config.toml
d_model = 320
activation = "swiglu"
norm = "rmsnorm"
batch_tokens = 131072
Below are experts of layer 6 (counted from 0) of a mixture-of-experts language model. Rows are named gate (a neuron's input weights, with its number), up (a neuron's input weights, with its number), down (a neuron's output weights, with its number) and show model dimensions 120-159. Each number is 200 + 30 x the weight over its row's rms, rounded and kept within 0 to 999.
Before each expert's rows: a language model's description of what the expert responds to. This comes from a sample of Wikipedia text that the model never trained on.

# expert 3
It responds to: Digits right after a leading digit in years, day-of-month dates, clock times and table scores, such as 1-9-83, 1-8 August, 15:00.
gate0,204,169,187,173,197,208,214,219,145,237,212,198,245,228,199,185,178,153,209,168,215,283,205,148,163,240,218,183,206,218,203,177,218,182,149,229,201,210,189,162
up0,204,256,275,152,223,188,157,197,266,213,199,213,205,265,177,187,213,159,176,215,235,198,179,154,223,181,179,200,220,182,213,166,185,150,169,224,139,189,180,217
down0,247,203,226,162,215,171,183,200,215,208,203,209,191,236,184,203,185,173,180,231,208,190,139,185,243,164,223,189,210,259,206,186,144,148,172,241,224,185,197,228
gate1,156,208,196,196,250,214,203,232,215,207,214,221,255,189,186,216,223,201,216,209,201,216,235,184,252,193,118,155,196,208,240,185,211,208,189,225,138,215,184,176
up1,228,185,215,193,157,231,205,181,198,206,219,212,217,218,215,223,161,186,145,195,205,224,211,234,130,221,272,218,191,214,186,235,224,179,183,150,266,203,235,260
down1,165,192,183,214,244,169,170,155,210,221,208,168,162,202,159,197,189,187,214,145,177,162,203,195,195,180,195,179,158,241,219,193,144,223,219,226,250,213,169,195
gate2,195,214,270,117,212,177,178,211,275,186,211,224,176,224,199,151,209,185,240,204,221,200,195,198,255,192,181,212,195,130,237,176,233,199,166,180,214,184,204,155
up2,252,222,217,168,223,209,172,236,228,221,175,210,220,230,185,138,176,206,171,232,162,174,171,179,187,160,217,226,200,191,213,206,213,180,155,215,208,198,238,117
down2,153,212,207,185,167,177,185,158,207,247,195,168,184,204,225,220,161,242,165,199,189,257,211,229,183,210,168,179,186,209,219,226,198,219,235,216,203,276,199,181
gate3,217,193,190,155,197,219,197,224,212,200,230,245,187,167,203,214,155,262,248,245,214,217,216,237,191,210,147,194,205,186,204,189,206,209,231,191,208,179,235,248
up3,173,128,202,151,189,187,208,191,207,170,190,202,218,183,223,173,214,203,229,194,193,229,207,191,231,209,220,224,204,270,185,191,171,140,160,202,237,194,211,175
down3,183,178,184,169,154,160,253,173,261,206,211,238,241,165,184,150,246,175,170,232,245,214,189,211,164,174,137,193,187,203,261,174,219,220,191,202,169,214,192,162

# expert 11
It responds to: Words in names of universities, institutes and schools, especially of after Institute or University, plus studied, graduated, degree.
gate0,187,191,198,211,220,173,114,174,181,220,271,249,226,230,236,149,177,231,213,195,227,220,192,221,240,222,221,198,237,182,174,199,180,253,177,184,177,199,182,226
up0,206,277,147,231,200,233,225,164,178,174,180,212,178,183,187,244,192,170,209,247,155,164,191,192,209,250,165,153,173,237,191,257,232,185,213,196,271,166,233,232
down0,190,223,168,205,204,233,187,181,193,222,190,237,224,192,172,229,222,202,220,181,229,197,187,209,202,235,197,216,185,202,225,200,250,163,180,203,160,171,138,194
gate1,190,157,189,218,217,187,184,228,194,242,194,181,197,221,179,189,206,179,161,214,238,228,199,191,252,160,168,182,171,169,221,188,204,188,190,240,188,207,221,181
up1,185,157,235,204,205,202,177,203,182,246,112,215,229,233,212,202,201,229,151,152,138,216,174,199,192,221,150,223,206,196,233,160,172,227,230,181,234,196,227,201
down1,206,241,159,185,197,184,236,209,182,207,238,195,194,191,195,236,188,255,173,280,186,159,197,172,189,173,231,189,146,177,209,240,156,217,186,163,205,244,188,239
gate2,222,164,199,195,129,215,186,184,252,188,212,220,165,196,208,204,188,209,213,156,226,208,184,259,212,182,291,203,243,192,193,247,221,177,219,197,232,226,203,179
up2,198,201,187,189,223,230,182,210,213,201,250,197,219,183,241,191,218,191,182,215,183,189,173,211,172,181,184,227,199,204,202,218,192,228,226,241,219,215,195,225
down2,129,204,195,216,151,243,165,205,240,187,167,129,173,187,178,178,235,249,228,145,194,245,231,199,161,208,189,177,221,140,227,208,196,185,218,217,195,246,153,205
gate3,192,226,144,191,188,204,131,209,188,205,168,142,202,200,229,201,199,223,192,248,227,160,163,181,194,248,184,184,159,231,139,176,201,216,204,274,201,218,140,239
up3,225,138,245,251,168,250,233,192,168,245,202,174,216,175,236,213,190,227,187,228,158,206,192,192,165,265,214,177,195,188,197,256,146,168,222,206,182,219,230,198
down3,189,151,166,250,202,176,201,269,207,142,259,220,207,197,188,240,206,193,205,218,183,211,183,215,187,194,224,200,212,174,188,153,170,175,246,194,137,211,204,202

# expert 55
It responds to: Middle and suffix fragments of Latin-derived words, e.g. possi-bil-ities, convi-vi-al, -ulation, -tion, -bility.
gate0,238,190,196,169,205,196,197,109,195,212,210,224,220,193,175,214,241,235,191,175,180,204,186,241,250,237,178,183,161,207,140,196,119,234,203,182,175,180,238,145
up0,187,182,172,162,226,208,142,151,192,221,204,186,177,223,174,228,141,242,206,214,202,215,191,240,243,237,183,236,194,183,160,172,166,212,192,198,160,180,194,161
down0,227,208,214,207,209,201,239,184,219,257,233,182,168,201,188,239,184,205,200,142,191,219,160,241,183,136,237,209,155,186,175,155,185,216,205,213,204,167,168,196
gate1,178,190,191,230,193,190,140,220,247,217,217,226,190,249,211,185,217,176,216,177,173,179,188,143,252,184,182,195,234,184,205,204,136,203,170,191,206,211,191,155
up1,195,229,182,259,163,155,171,171,248,183,191,219,212,250,217,177,217,195,210,154,167,204,198,180,186,200,189,219,255,216,205,195,188,217,235,212,251,172,220,194
down1,177,219,184,181,226,166,195,210,235,216,231,171,206,203,209,211,196,185,198,228,209,242,222,185,244,222,205,239,137,135,193,174,174,203,192,193,197,242,226,136
gate2,225,201,154,215,215,197,179,221,171,180,223,181,195,221,212,188,224,174,164,157,212,262,234,198,211,217,178,230,117,202,197,179,218,223,223,226,171,220,212,207
up2,199,229,182,220,239,174,140,234,245,165,208,223,205,176,231,204,177,200,189,226,270,192,244,207,201,234,248,199,163,188,220,206,226,229,224,154,159,176,250,238
down2,217,197,174,225,196,210,207,168,195,173,169,163,199,228,247,249,187,178,217,156,214,168,227,198,215,137,234,176,167,253,210,179,214,222,156,216,194,191,196,248
gate3,171,194,230,243,160,194,178,220,207,201,217,258,180,168,180,227,226,192,179,200,184,251,182,237,185,215,172,188,186,181,177,172,189,198,153,205,218,207,203,209
up3,152,212,275,229,195,215,194,218,233,257,209,264,171,217,228,217,186,183,178,201,149,251,204,197,247,194,212,205,160,172,189,149,197,227,170,169,212,200,207,209
down3,182,225,245,184,185,160,209,153,222,205,208,189,218,176,190,218,228,127,214,203,195,238,165,241,174,151,202,237,208,183,173,161,214,202,186,218,191,209,236,204

# expert 5
It responds to: Empty spaces and pipes in results and election tables before numbers, plus inner word pieces like part-ic-ipant, ex-act-ly, start-ing.
gate0,152,244,195,235,195,133,249,166,201,209,196,206,234,221,218,245,214,247,159,189,187,185,225,214,207,230,197,156,229,257,194,218,190,179,183,244,194,173,209,172
up0,182,236,170,247,207,196,179,160,190,121,188,192,160,179,198,171,231,245,217,221,219,242,210,190,206,230,201,184,146,152,187,176,197,189,159,227,205,196,207,198
down0,243,174,195,189,172,197,232,171,217,145,231,187,169,202,218,185,152,182,228,194,271,208,206,183,235,180,191,206,202,229,208,217,208,159,243,198,226,206,175,136
gate1,152,155,215,252,183,200,215,168,193,209,198,162,225,160,211,188,213,244,159,267,192,189,181,221,220,174,221,244,191,162,229,205,207,148,227,208,212,207,272,242
up1,179,196,195,156,224,178,214,212,238,154,217,265,155,170,204,219,255,164,223,164,158,234,165,215,177,178,194,218,171,209,186,165,206,198,222,223,185,211,213,134
down1,204,183,228,178,197,144,188,251,175,212,248,161,184,194,185,170,210,197,224,189,221,248,235,232,197,142,197,200,197,207,198,141,246,214,145,255,131,149,199,192
gate2,184,154,183,154,187,206,194,241,156,182,189,245,212,224,201,167,173,185,181,258,166,229,188,189,190,221,161,154,188,237,194,178,205,186,163,224,157,169,233,283
up2,241,247,246,190,187,229,180,194,182,190,197,152,131,205,198,188,195,240,201,173,206,209,240,204,194,216,207,184,197,202,215,224,164,205,233,224,264,199,219,171
down2,159,138,182,190,200,192,216,184,188,217,245,227,217,230,161,201,226,249,191,198,217,150,214,203,207,235,191,176,154,192,200,150,211,191,191,182,209,195,203,275
gate3,114,184,204,127,242,164,216,169,167,249,231,191,213,217,218,169,226,237,184,180,236,231,181,240,202,121,192,171,208,205,194,249,209,226,182,172,188,206,215,207
up3,198,218,151,182,199,160,171,222,220,203,272,143,262,181,203,201,193,135,210,207,178,193,203,207,212,234,176,197,188,207,192,190,199,220,203,203,278,183,162,201
down3,239,183,235,187,172,245,172,189,207,237,176,210,192,209,269,202,204,229,201,222,215,161,173,196,150,187,161,243,211,214,201,177,214,209,205,200,194,211,215,232

# expert 43
It responds to: Prepositions and compass words introducing places, e.g. in Lubań County, near, south of, within, located in.
gate0,208,206,195,195,290,194,172,160,186,231,242,159,239,204,180,143,192,165,174,217,167,225,193,179,195,208,228,138,165,190,208,170,225,230,210,189,156,189,211,202
up0,231,211,189,159,135,221,167,232,207,180,170,222,177,245,242,237,172,244,249,157,195,183,186,242,198,188,226,198,219,247,221,221,204,177,166,213,269,224,173,236
down0,216,226,219,233,206,273,216,194,181,209,196,190,179,185,199,175,215,209,201,223,221,189,185,175,211,185,176,215,200,216,185,191,169,201,177,194,160,190,189,144
gate1,248,204,233,181,209,253,231,220,197,166,167,211,209,235,177,203,195,238,204,182,225,192,199,157,112,210,190,201,229,157,151,183,217,237,260,182,195,172,264,192
up1,247,243,205,232,223,223,226,156,255,136,213,244,183,192,166,237,198,168,173,194,203,232,224,172,137,213,160,178,182,208,188,161,183,240,212,188,157,206,161,187
down1,200,163,221,244,218,220,214,197,207,231,145,183,158,218,182,207,178,216,137,199,214,187,162,219,175,178,176,223,236,153,172,181,148,190,191,200,149,202,210,226
gate2,217,242,192,208,192,170,231,201,179,171,183,193,230,226,211,203,179,210,236,170,225,243,171,223,153,226,186,179,212,207,250,161,200,150,223,205,192,191,184,162
up2,186,164,172,228,226,196,124,193,223,237,221,171,215,218,198,219,176,203,227,176,168,149,204,188,234,225,226,186,205,202,183,225,215,223,199,210,220,170,192,265
down2,167,225,199,194,136,173,210,153,182,196,224,242,162,240,166,179,158,205,176,227,184,196,231,230,150,215,178,219,164,219,189,197,178,221,183,234,249,195,170,236
gate3,190,213,250,231,240,171,208,256,139,191,205,228,169,161,205,253,250,209,184,236,180,158,202,193,199,244,235,226,152,227,189,232,182,215,233,208,224,220,246,197
up3,250,210,253,184,198,163,217,261,206,200,166,212,239,193,184,198,229,152,215,232,146,197,201,169,188,227,215,185,183,191,195,260,168,188,224,196,196,208,167,206
down3,209,229,208,218,191,226,202,224,152,191,214,204,231,207,205,216,168,179,214,194,206,155,155,217,253,216,247,215,227,219,217,221,164,220,204,189,169,254,221,204

# expert 41
It responds to: Commas after town names before the state, as in Oakland, California; also in, same, together, along after moved.
gate0,238,179,175,213,190,201,189,193,235,198,225,213,273,205,176,222,203,216,141,179,222,164,188,205,199,187,180,245,199,198,227,157,240,190,225,160,160,185,189,233
up0,156,183,205,223,220,159,184,253,215,239,224,177,234,192,189,169,196,191,176,109,212,262,145,222,223,168,156,236,238,175,188,187,220,180,174,191,131,169,137,199
down0,174,179,215,189,216,213,227,174,188,175,207,200,187,205,188,212,210,196,201,264,231,225,228,205,195,209,211,167,227,225,213,149,267,217,162,229,235,219,237,211
gate1,214,159,213,194,181,227,192,167,241,159,171,238,232,255,148,223,215,179,198,210,160,185,181,199,292,250,217,170,233,190,229,215,209,210,206,191,227,146,217,187
up1,196,156,208,242,160,154,149,196,226,192,232,194,239,185,210,150,187,202,233,161,197,184,154,230,180,208,133,170,216,187,213,140,215,211,190,246,188,192,172,183
down1,225,191,228,206,183,252,236,188,187,229,152,163,269,213,252,189,197,203,142,205,240,206,186,187,170,199,201,159,230,241,230,200,179,188,169,269,202,217,183,174
gate2,181,140,186,243,158,230,189,248,184,171,208,229,232,250,230,206,149,242,178,210,208,155,184,162,214,178,173,191,240,208,216,232,188,263,212,210,186,182,223,212
up2,179,188,227,221,186,207,208,242,174,198,221,229,205,184,209,230,172,212,165,252,143,145,220,153,253,200,203,184,177,196,215,218,209,226,213,273,196,214,230,205
down2,255,154,214,165,232,224,207,212,254,251,212,210,185,201,235,178,207,194,209,280,169,228,189,232,217,177,207,218,191,219,190,193,226,173,197,166,204,170,229,232
gate3,186,207,174,207,195,200,236,194,264,170,205,140,131,207,140,210,200,185,190,203,281,243,224,178,193,194,206,178,166,199,207,228,215,206,131,237,168,142,198,210
up3,155,187,245,172,186,147,209,192,257,212,182,183,172,212,216,217,225,173,184,241,222,222,191,218,227,169,196,160,112,207,148,170,145,221,166,234,219,225,205,139
down3,195,171,241,174,201,183,169,185,181,218,131,163,153,171,182,122,208,219,200,254,256,227,188,176,208,172,202,163,175,201,204,238,163,181,195,185,145,213,187,176

# expert 15
It responds to: Past participles and verbs after was or commonly (known as, written, released, published), plus inner digits of years and dates like 1771, 1868.
gate0,167,169,251,208,186,179,187,160,166,211,161,202,241,235,155,195,233,189,199,244,237,200,159,182,195,236,190,225,174,197,197,186,185,176,175,204,221,214,191,238
up0,196,177,201,248,244,196,239,194,246,288,149,210,183,180,167,234,141,202,229,181,245,199,213,193,228,209,183,208,263,256,220,189,201,192,257,218,180,170,194,164
down0,192,182,191,204,223,201,219,219,194,187,193,221,188,142,190,228,245,192,217,192,174,204,229,181,232,204,206,209,261,163,184,214,237,195,253,183,224,219,175,142
gate1,221,217,250,208,206,174,215,222,228,191,135,203,171,193,220,182,162,187,231,193,174,169,195,184,184,179,177,226,194,212,178,182,189,241,138,185,166,179,213,151
up1,196,237,195,206,212,166,205,226,175,204,192,197,148,236,154,184,230,161,154,161,177,193,237,214,199,191,250,173,175,240,167,209,246,163,177,229,219,163,160,224
down1,278,192,167,170,244,244,197,249,173,241,231,192,216,206,186,207,235,192,199,205,228,171,158,221,211,194,271,246,203,221,146,214,225,201,222,191,169,232,130,230
gate2,178,176,196,181,158,200,188,192,215,226,203,190,207,215,270,224,184,196,196,189,253,211,213,158,233,175,203,193,163,180,194,194,217,208,135,215,180,175,217,242
up2,186,190,225,199,165,263,157,189,197,229,228,179,202,191,216,215,224,182,229,148,196,189,234,205,251,211,256,138,227,160,223,201,213,235,138,218,194,163,197,243
down2,202,194,188,209,204,140,190,201,216,152,191,259,223,220,185,171,206,239,264,190,163,249,149,194,190,225,230,214,238,181,190,188,240,228,221,179,232,206,203,220
gate3,199,195,270,203,181,215,162,206,199,185,189,209,169,235,233,184,223,150,211,268,219,198,258,180,183,227,201,198,202,234,217,197,152,259,149,194,136,229,205,177
up3,188,148,182,186,190,141,200,198,160,245,166,194,228,162,226,151,197,219,203,179,207,202,178,247,206,196,234,252,255,215,179,245,174,205,246,247,219,213,172,155
down3,200,234,202,171,185,225,231,250,198,228,188,218,229,235,207,202,235,215,184,192,237,203,182,217,204,219,183,227,191,154,214,196,221,203,238,199,173,166,180,141

# expert 23
It responds to: Word pieces inside place and proper names, often cities or sports teams, such as Mont-re-al, Sub-Sa-har-an, Jus-uf, Long-st-reet.
gate0,203,191,240,204,157,180,222,198,225,132,174,197,252,196,206,259,190,188,161,191,195,234,189,166,125,221,257,172,204,218,183,240,257,195,204,235,206,189,219,204
up0,182,215,224,204,217,179,193,198,204,279,226,207,164,257,207,195,225,155,218,205,200,174,197,174,243,225,151,210,175,194,256,167,151,263,181,181,205,225,191,178
down0,127,216,179,202,188,280,222,243,199,214,181,246,185,213,208,262,167,202,210,179,205,219,188,173,207,230,182,211,196,218,210,255,218,201,209,172,173,218,286,221
gate1,238,220,183,232,181,209,234,200,187,226,235,245,185,175,178,173,257,244,230,182,138,188,178,173,184,237,193,187,216,171,207,226,177,238,203,185,228,205,231,200
up1,106,278,179,184,190,242,192,180,224,181,172,189,197,181,226,155,159,203,204,195,226,205,197,130,180,233,183,185,197,222,148,191,213,239,185,156,194,166,233,125
down1,220,211,182,221,240,216,176,229,179,199,148,231,178,238,191,229,230,184,205,212,166,217,191,152,153,217,154,101,203,201,189,189,188,245,183,209,203,235,245,190
gate2,188,209,216,176,172,164,245,198,211,264,259,199,212,180,184,253,245,236,239,215,178,210,178,228,200,124,220,235,171,216,171,186,182,205,205,210,160,210,231,159
up2,192,225,200,203,219,188,254,205,135,212,250,197,173,221,202,213,229,239,170,222,184,212,186,205,170,193,225,212,196,264,210,196,180,174,279,198,207,160,175,210
down2,228,235,211,155,143,182,180,186,208,247,243,157,224,211,249,230,179,225,237,190,245,175,176,206,227,264,213,171,249,211,193,194,197,192,159,181,184,164,153,221
gate3,188,186,165,210,208,112,146,169,186,130,152,211,232,226,189,207,208,219,223,192,176,167,214,164,175,240,186,206,240,204,229,173,199,190,169,178,141,196,247,194
up3,163,205,205,173,248,232,190,237,229,143,225,180,208,202,206,201,216,203,213,240,216,238,237,221,150,240,251,189,172,187,239,196,256,177,182,91,244,181,204,258
down3,183,259,250,185,175,126,194,194,190,225,213,149,172,160,218,139,192,198,233,201,144,262,240,213,192,135,186,143,240,141,217,209,240,233,166,190,241,208,221,201

# expert 14
It responds to: Latin-like word pieces and line breaks in biological taxonomy lists, such as -idae, -ensis, Polyphaga, plus list punctuation and years.
gate0,170,247,232,228,210,266,236,218,165,202,182,191,243,186,187,178,202,149,228,222,195,218,217,144,201,247,153,195,191,177,218,224,150,247,118,165,172,220,205,215
up0,221,200,143,153,213,209,243,185,216,162,217,170,205,246,131,164,171,216,241,196,158,208,220,210,191,196,189,258,185,229,193,175,215,161,206,236,187,163,218,203
down0,169,216,207,223,258,191,257,244,181,224,203,165,189,200,203,221,169,164,185,162,199,173,200,213,245,243,137,166,219,176,260,223,208,189,217,225,187,139,161,236
gate1,225,194,220,215,193,214,199,175,176,162,222,227,207,189,206,202,244,136,264,257,153,217,203,144,150,182,137,200,200,189,212,184,193,250,189,200,201,225,229,177
up1,199,207,196,173,197,230,180,190,163,183,218,247,268,278,143,189,189,236,239,207,161,240,228,203,182,109,182,203,225,204,216,180,198,194,225,146,172,188,162,189
down1,184,234,177,184,228,221,191,176,201,237,222,194,208,241,274,216,200,180,190,179,104,270,236,200,151,174,173,237,221,217,286,189,174,154,178,189,136,158,193,143
gate2,195,151,183,178,153,209,191,186,219,208,161,208,197,163,191,145,193,218,233,200,205,168,230,189,219,184,190,210,183,167,191,214,215,221,169,147,195,205,184,211
up2,220,170,199,138,130,207,196,164,208,235,159,207,166,190,200,173,176,209,240,184,222,169,211,198,250,165,177,187,155,151,171,190,197,199,167,156,199,203,189,211
down2,185,229,179,217,184,204,183,160,194,223,197,212,181,218,165,212,174,195,196,172,194,236,203,210,212,141,196,243,239,219,207,235,197,202,148,177,220,242,198,212
gate3,163,193,230,174,212,208,198,278,167,174,227,243,200,161,176,173,218,248,198,224,211,202,166,205,185,222,225,227,218,183,203,216,219,236,187,223,201,218,254,246
up3,214,169,200,173,187,194,201,205,194,218,238,196,282,199,195,212,194,263,202,229,182,234,177,236,203,189,258,166,234,209,179,218,192,197,170,276,213,209,247,206
down3,172,176,168,126,187,174,184,252,203,186,252,195,153,149,200,175,218,159,205,237,147,138,201,169,225,210,189,201,234,212,186,164,216,219,180,255,118,215,244,198

# expert 53
It responds to: Final pieces of words and names, such as -ated, -ation, -ed, Trinid-ad, Bul-gar-ia, often before a pipe or comma.
gate0,216,145,201,183,245,210,126,153,180,223,216,235,253,242,177,277,199,196,224,206,195,170,207,203,192,243,235,234,217,202,206,192,173,161,180,196,243,219,248,268
up0,170,233,243,182,139,192,282,240,213,188,176,141,181,191,215,163,177,210,161,191,183,239,201,208,195,200,196,159,170,191,191,225,219,214,226,193,142,224,154,162
down0,161,215,205,220,144,221,193,159,212,159,181,218,225,190,241,205,206,224,179,161,183,184,195,181,159,254,194,176,194,238,188,212,209,213,220,179,243,166,209,207
gate1,181,211,166,182,225,176,212,186,162,148,215,249,151,177,216,183,173,159,248,160,175,178,256,239,192,173,211,226,173,203,193,134,170,164,211,185,199,192,213,209
up1,229,220,205,226,194,182,179,212,172,239,230,161,258,180,143,227,252,233,203,218,204,133,208,171,187,210,227,209,205,177,188,227,204,196,169,251,214,175,206,200
down1,237,192,205,166,197,205,289,178,198,184,186,250,190,250,208,171,196,179,257,228,181,225,200,180,170,177,219,188,220,196,175,241,164,178,196,212,197,153,188,238
gate2,194,128,201,187,244,215,167,162,229,233,140,182,232,191,190,157,195,226,166,222,202,213,219,184,240,179,170,212,196,137,211,209,205,177,187,201,171,236,193,224
up2,198,227,183,163,225,239,238,212,200,249,227,152,235,223,210,188,241,138,154,210,167,246,210,194,171,160,250,186,203,223,167,176,184,230,222,211,214,216,209,212
down2,171,177,189,196,210,209,193,272,211,224,223,187,168,148,183,204,177,165,204,154,256,170,172,209,208,176,208,192,189,193,209,180,177,230,175,187,171,219,167,253
gate3,169,191,217,186,173,225,224,196,206,202,169,214,191,261,226,212,174,220,237,241,122,223,250,258,263,203,250,181,222,174,183,212,189,204,168,224,191,186,200,169
up3,195,159,205,173,209,194,187,207,156,214,218,212,211,189,237,217,169,245,193,226,153,209,191,212,276,237,221,195,250,178,180,236,195,219,182,218,157,182,217,199
down3,222,211,167,178,214,228,172,201,234,236,166,133,192,190,187,167,179,224,185,246,159,185,198,240,185,212,173,261,154,187,197,196,247,181,215,249,208,195,225,195

# expert 35
It responds to: Syllables right after a word's first piece, often re- or con- words like re-ma-ke, dis-ma-y, conf-es-s, pa-tented.
gate0,172,159,255,150,180,152,211,217,200,209,239,259,162,199,202,188,226,149,215,196,186,232,145,219,188,199,159,231,180,189,211,233,194,138,173,198,182,176,232,188
up0,233,199,185,148,174,204,221,196,204,250,211,230,210,206,224,197,198,232,194,244,185,186,207,254,228,205,198,145,174,236,293,181,167,206,196,230,147,202,257,232
down0,221,211,203,246,221,208,222,162,182,203,169,263,206,179,208,152,189,250,211,233,209,191,200,192,145,181,160,184,140,227,171,196,218,165,193,213,152,181,189,209
gate1,159,209,188,169,202,198,171,172,168,210,178,205,191,205,215,233,211,227,185,183,228,192,206,191,197,215,204,248,196,185,208,240,191,233,166,204,188,172,163,163
up1,248,150,236,228,219,179,196,195,208,143,224,224,193,186,168,199,179,151,215,232,146,191,201,223,242,208,222,194,197,209,159,135,234,151,128,203,203,184,192,188
down1,233,166,220,208,212,196,164,256,212,214,161,219,193,153,247,194,192,200,173,182,181,150,224,239,223,190,261,215,188,201,196,176,215,187,220,203,190,209,193,198
gate2,146,205,225,167,192,240,184,220,200,194,232,231,172,168,193,185,239,228,241,201,225,215,161,171,162,181,195,234,166,201,175,209,231,199,167,196,247,160,200,178
up2,170,254,199,165,234,241,203,234,176,244,202,223,147,185,210,244,190,227,195,177,253,185,164,183,214,262,222,225,197,253,208,202,192,156,217,239,244,142,238,214
down2,116,183,187,189,188,204,171,213,171,196,195,221,190,263,163,209,170,218,125,162,250,205,207,186,185,224,249,199,243,221,197,200,177,181,177,160,233,164,186,197
gate3,211,145,183,241,175,191,202,144,164,189,228,209,235,223,178,128,177,197,212,252,212,168,208,199,239,221,193,152,232,185,205,206,207,188,232,173,180,203,224,184
up3,186,165,244,214,211,154,198,169,244,238,209,241,191,211,183,193,176,222,192,232,224,207,182,241,255,261,154,169,223,215,185,249,160,201,199,187,169,162,212,181
down3,246,247,218,138,205,187,216,299,136,189,199,207,223,215,178,203,236,234,136,215,167,156,195,184,213,160,176,196,180,209,136,212,145,248,207,195,183,175,209,229

# expert 33
It responds to: Tokens after a period: sentence-opening words and names (However, She, Many), abbreviation pieces like e.g. and U.S., and decimal digits like .293.
gate0,156,173,152,194,130,169,220,203,195,204,201,203,233,200,256,184,196,185,203,227,188,175,231,214,211,218,185,203,208,211,246,177,194,254,241,145,162,157,239,189
up0,179,212,183,208,157,189,262,183,195,266,140,198,225,235,213,200,196,221,189,237,217,204,237,216,198,121,196,238,207,216,256,194,176,200,224,169,144,132,215,185
down0,223,198,184,186,242,163,239,198,190,196,207,214,219,202,222,197,174,230,158,198,189,179,177,254,172,180,246,183,224,180,115,173,215,210,236,182,201,180,227,155
gate1,244,207,226,176,103,207,229,137,213,173,190,204,204,198,186,172,184,181,197,226,218,157,174,200,212,189,219,155,207,178,218,232,151,202,196,250,171,175,211,167
up1,155,207,218,212,201,206,257,166,217,128,199,211,142,176,240,248,195,236,204,187,196,192,155,246,205,197,207,236,159,172,220,224,214,265,242,188,215,208,185,189
down1,178,237,206,230,258,200,179,206,221,192,195,213,196,166,181,269,215,225,201,190,208,179,127,160,188,112,219,242,207,186,221,229,190,222,158,219,199,221,211,209
gate2,213,216,193,241,207,208,187,144,196,245,253,233,272,238,219,173,175,199,174,192,214,217,208,231,232,215,190,207,151,169,181,183,155,185,215,250,225,178,228,205
up2,205,198,188,205,148,205,216,133,233,201,171,242,209,214,182,207,177,176,168,231,197,182,229,172,220,191,190,184,131,188,176,207,98,172,183,211,234,171,226,252
down2,222,209,178,185,226,180,193,241,209,165,172,203,171,231,200,209,170,221,241,224,225,234,185,232,225,209,213,174,194,171,191,168,200,182,237,253,180,180,237,220
gate3,197,219,234,182,212,211,252,125,171,230,193,212,170,232,240,209,203,233,189,207,191,143,176,175,143,202,200,232,218,197,182,205,190,170,216,158,158,203,212,186
up3,204,176,211,209,106,207,170,234,246,204,209,199,203,170,157,183,162,212,212,209,201,227,177,216,228,191,170,140,172,195,233,208,181,189,171,292,230,232,219,192
down3,220,279,233,197,226,190,196,197,130,204,251,165,188,229,242,217,179,210,194,154,208,205,178,222,191,218,202,240,163,226,202,197,192,151,214,220,225,233,171,182